config.yaml
d_expert: 64
hidden_act: "elu"
router_score: "softmax"
balance_loss: 0.00221
init_std_router: 0.00604
norm: "rmsnorm"
optimizer: "soap_variant"
beta1: 0.95
max_seq_len: 1024
train_tokens: 492300000
Below are experts of layer 6 (counted from 0) of a mixture-of-experts language model. Rows are named router (the router's row for the expert), up (a neuron's input weights, with its number) and show model dimensions 128-255. Each number is 128 + 24 x the weight over its row's rms, rounded and kept within 0 to 255. Numbers have three digits each.
After each expert's rows: "mostly gets" lists some tokens that are sent to it at least half of the time. This comes from a sample of Wikipedia text that the model never trained on.

# expert 34
router:108134137122155137138142158162078131110177100154147127130159129127084164134140149142128141147155135122101113160104119135132092183132147124135143161114097140100121126147173129149111153105124106088093100102099153098150127121121110150115120095118144065162084115130133118104103159089137154141114127115114178128127145158113124142136133096158149132129115141098063111116132095122143148151118
up0:129082145108124099117137112124157131101090113156104177077129090109154127120103123130145139133164127110122201137105099131086151141145136115120118135093113105091149142117175123113105122151143125132103133125074133136112163118121103116117135151117130174134172143121180115165108123162123116134074070115143134135140137117122117165113113160104147103083093142137144139106077115099125139161158
mostly gets: "He ", "she ", "they ", "She ", "USA ", "who "

# expert 60
router:138118150158079097187157088159093104158085111163142111160109123097132104170135189126135148109112127165140126146108121148148139138111122112163162092113134167157128127133133159124122105094133137120122157158123124127102086147187120089141144131070117129106207117110119128130156142128112152095119153157109123137127129146107135110121111123176154092133154130117126157134125130135103133158142
up0:081121144106154089125099115131159088130147126173132165115089101161159120123156104121136133129180100118152178116131115153119152123113133124147124135106129096158138104149133133112132072164156154121095124154136141136114166122128123156132108121128149146168123110098203112156039146156105091131132116134126118150141196124121049126104163156121160139107133154139176138111113107151123116146133
mostly gets: "partic", "On", "decid", "century", "expl", "Eng"

# expert 80
router:140096130133098134112124142095134105128149161149117161104154130140125136098106092149155134092131097192133130162108118116110148126141125123160139091122119131157119156140180133104118116112098173077128089157105144100105163087147169156171127153119100168142121116135140115097137152142110147123172133106102123145119147129123109122142129156155100115180085154183116141154079165130149082123096
up0:085131100137104082111085121130149085114182081085146134124129112126138138091104152147170164124102090123158128145090110151081124118096117133117115171183122133134136147144162135077139114151139166130128119121125140108145163100103142109104153078182086113111101139130159116161113156104122080155111128096137105104125139088081140095099136103147147136096147139124124138142129104160134125158134
mostly gets: "c", "fol", "|---|---|", "Reg", "ol", "syl"

# expert 44
router:130122132159134157095125094121141109115137129155151128159128136148134163098160089158087103123143109136110118149123139157149098113107134056195159076155106120150130153133155101089150137102148091119100139132100147119140146105164122168138122184126131119136103146150189096111127073134124118146140094130155079134141136128098162101125162120111089129158150107128127094150122159153139088098123
up0:150133135117131134106117155083132117119102136124123110128088117160114134134152145117132155129110103133142175122148132092108127127109128122099124156115115089102105133188142105152180115150166106125121146127105169162146138118094117110141164125153113151118131191154167164114078133104092183129128109103153058103127145107105153114147123105097121128122106115112123141137093143116142117171186
mostly gets: "atr", "Ann", "Pre", "n", "fication", "rop"

# expert 40
router:161136161097095121104100126152140134102127139150111117131095099124088129152147132092120118059147112159102090125097155142113109170154166154115054146100114125148110169155131160157125122106128082105131140103083119160134171122144097126119101119164111080109119139124141091127102102101159170122100158116121127142150130141114148116128144143117120166112135099165139108143105100135161145100057
up0:103126139126127100134112130164163100111153136126149111107130115108126196131152120141148140133139148109127138095145091089124171162123150137165133187135155178132060111149130132142154109127148147126099107150103120135147100134077117077112179139109144188120154144117148118163114111107141159165103113121160069144105139113100115118085135143140122167121149147132118153134134170157124106099121
mostly gets: "Kor", "for", "Not", "MPC ", "±", "India"

# expert 9
router:108130149082139120173136124148155080143143117150138157102146116129116132133140147080150176101088143157142128151098134156137131121130128124104131081118134172137099137144140111123144130137110134176090124132152153099123156114176168089143151126106113139115125127097125154101124152143160155092129141152116124108098128107130117134108144120126088122129145127172150118143139158092136141120093
up0:114096104126129114131100105159134122089153193124142125087148081091114121078131102124127155122126139075175127092140105091126136121104095116077132157177088131102082159174172095109141160154110115126092171103149157132133121127131107200112135109158099129155131126149128074176157152154138161150133131153116104183134107121158094137111166141127139113127136124168140089139131078130120125123098
mostly gets: "dec", "individ", "Dec", "not", "suc", "ul"

# expert 117
router:118117082129130139084149119155134114112126136108124124179138130100136059159161099141139112101120092114166107117143109147163113091154132113103190130089119116107130150175118151168110181105138104165115163125146124130113094098154087145097112149114125092105125132112143155126171147099117141138136147142148132141112121126120140119115150116110146114110181103109126099169148159149136101131148
up0:095122139122117113078121138153126096123133154145107088128143130094140145135124113168162178128125122137158110123114114114112159093106175150133127149144154140094128127149145112127127119138170132150108144155115182107158109143111143146106109160123129153119151129081188118144087119108138136125108118103162130100115126099136117136112122133131140171123122149090152110127123142138132143155151
mostly gets: "inem", "irc", "foot", "mix", "ross ", "resent"

# expert 87
router:056131102102122146085150119145149085108097147129138145114074134073143107153172173134131142099134111135069123155123174138128151085130105143154089139102105140139109118126133114142163181119100111131153181110118144164122118161119165141104136131146101112096113120131119133102101143129161154098123119118113143134133124090125123156108107142148144118074128149130141132167103095091144156074097
up0:115121099117140140121126109154146110133160111108135141102098107095112131128125145119154165156124140123168148106111109085102154141154139136143088160124093150176111131134163104118109127087127125154102150095115163136088144122086124138105110108154133146136108136109109081160099132116121111136082116127151137141087112119112098151151119118148139143117128183123141152135122153133151091165112
mostly gets: "ession", "aft", "xim", "itte", "ission", "ents"

# expert 1
router:161152114133128124135108108162092117084093116145172142123135153137164126155134167077122132181090111155092119150134119139178140199118135084142158140130121153129194135120138139131103148158131096124103142134113116103115109146151117160089149088095131095135143136132123109092128108149140136165083143145138172149141132101094160112152117090146153132122152138103089114189140103129093147113178
up0:101097126085106142091108101138158097185138122171129136068123125109136126098124121119168132157146111097167167108122071127113173146133098133120118112132122112111072104098127133114145091172137126117116171123127134138146136119105129112107096159125145157117153129132127134132110132160106147131104090134183147154114168115093076164127146137117115127115094109123110092136143101157204133099175
mostly gets: "fully ", "elevision ", "Died", "could ", "so ", "ayl"

# expert 68
router:089114119106093164094134065153159084153133128146141133096128131103153094146143164108158154063184113135110098121136138148100137170127155164145131110146101111120113122148102144146099115125112099132139166128140114128103129130133166166086075137116133098091105111114140130121145144154100132155126153114108117158110128158131141131106165144130137127134140095156131105184150123127159144124134
up0:132120108124167125089125145188124103121108156093139138093114102126126155117111118120166144109152102120163167123140094130123168137155132142129123126113117095118098092159120125137139085170142113136105129121104119093161148139103099152123112097127122168148129108164153118157059135116152147171097141109116098182095146126128107098120110101096138125119136142110109135127106103150151123157180
mostly gets: "ww", "Website", "inste", "Sm", "num", "Er"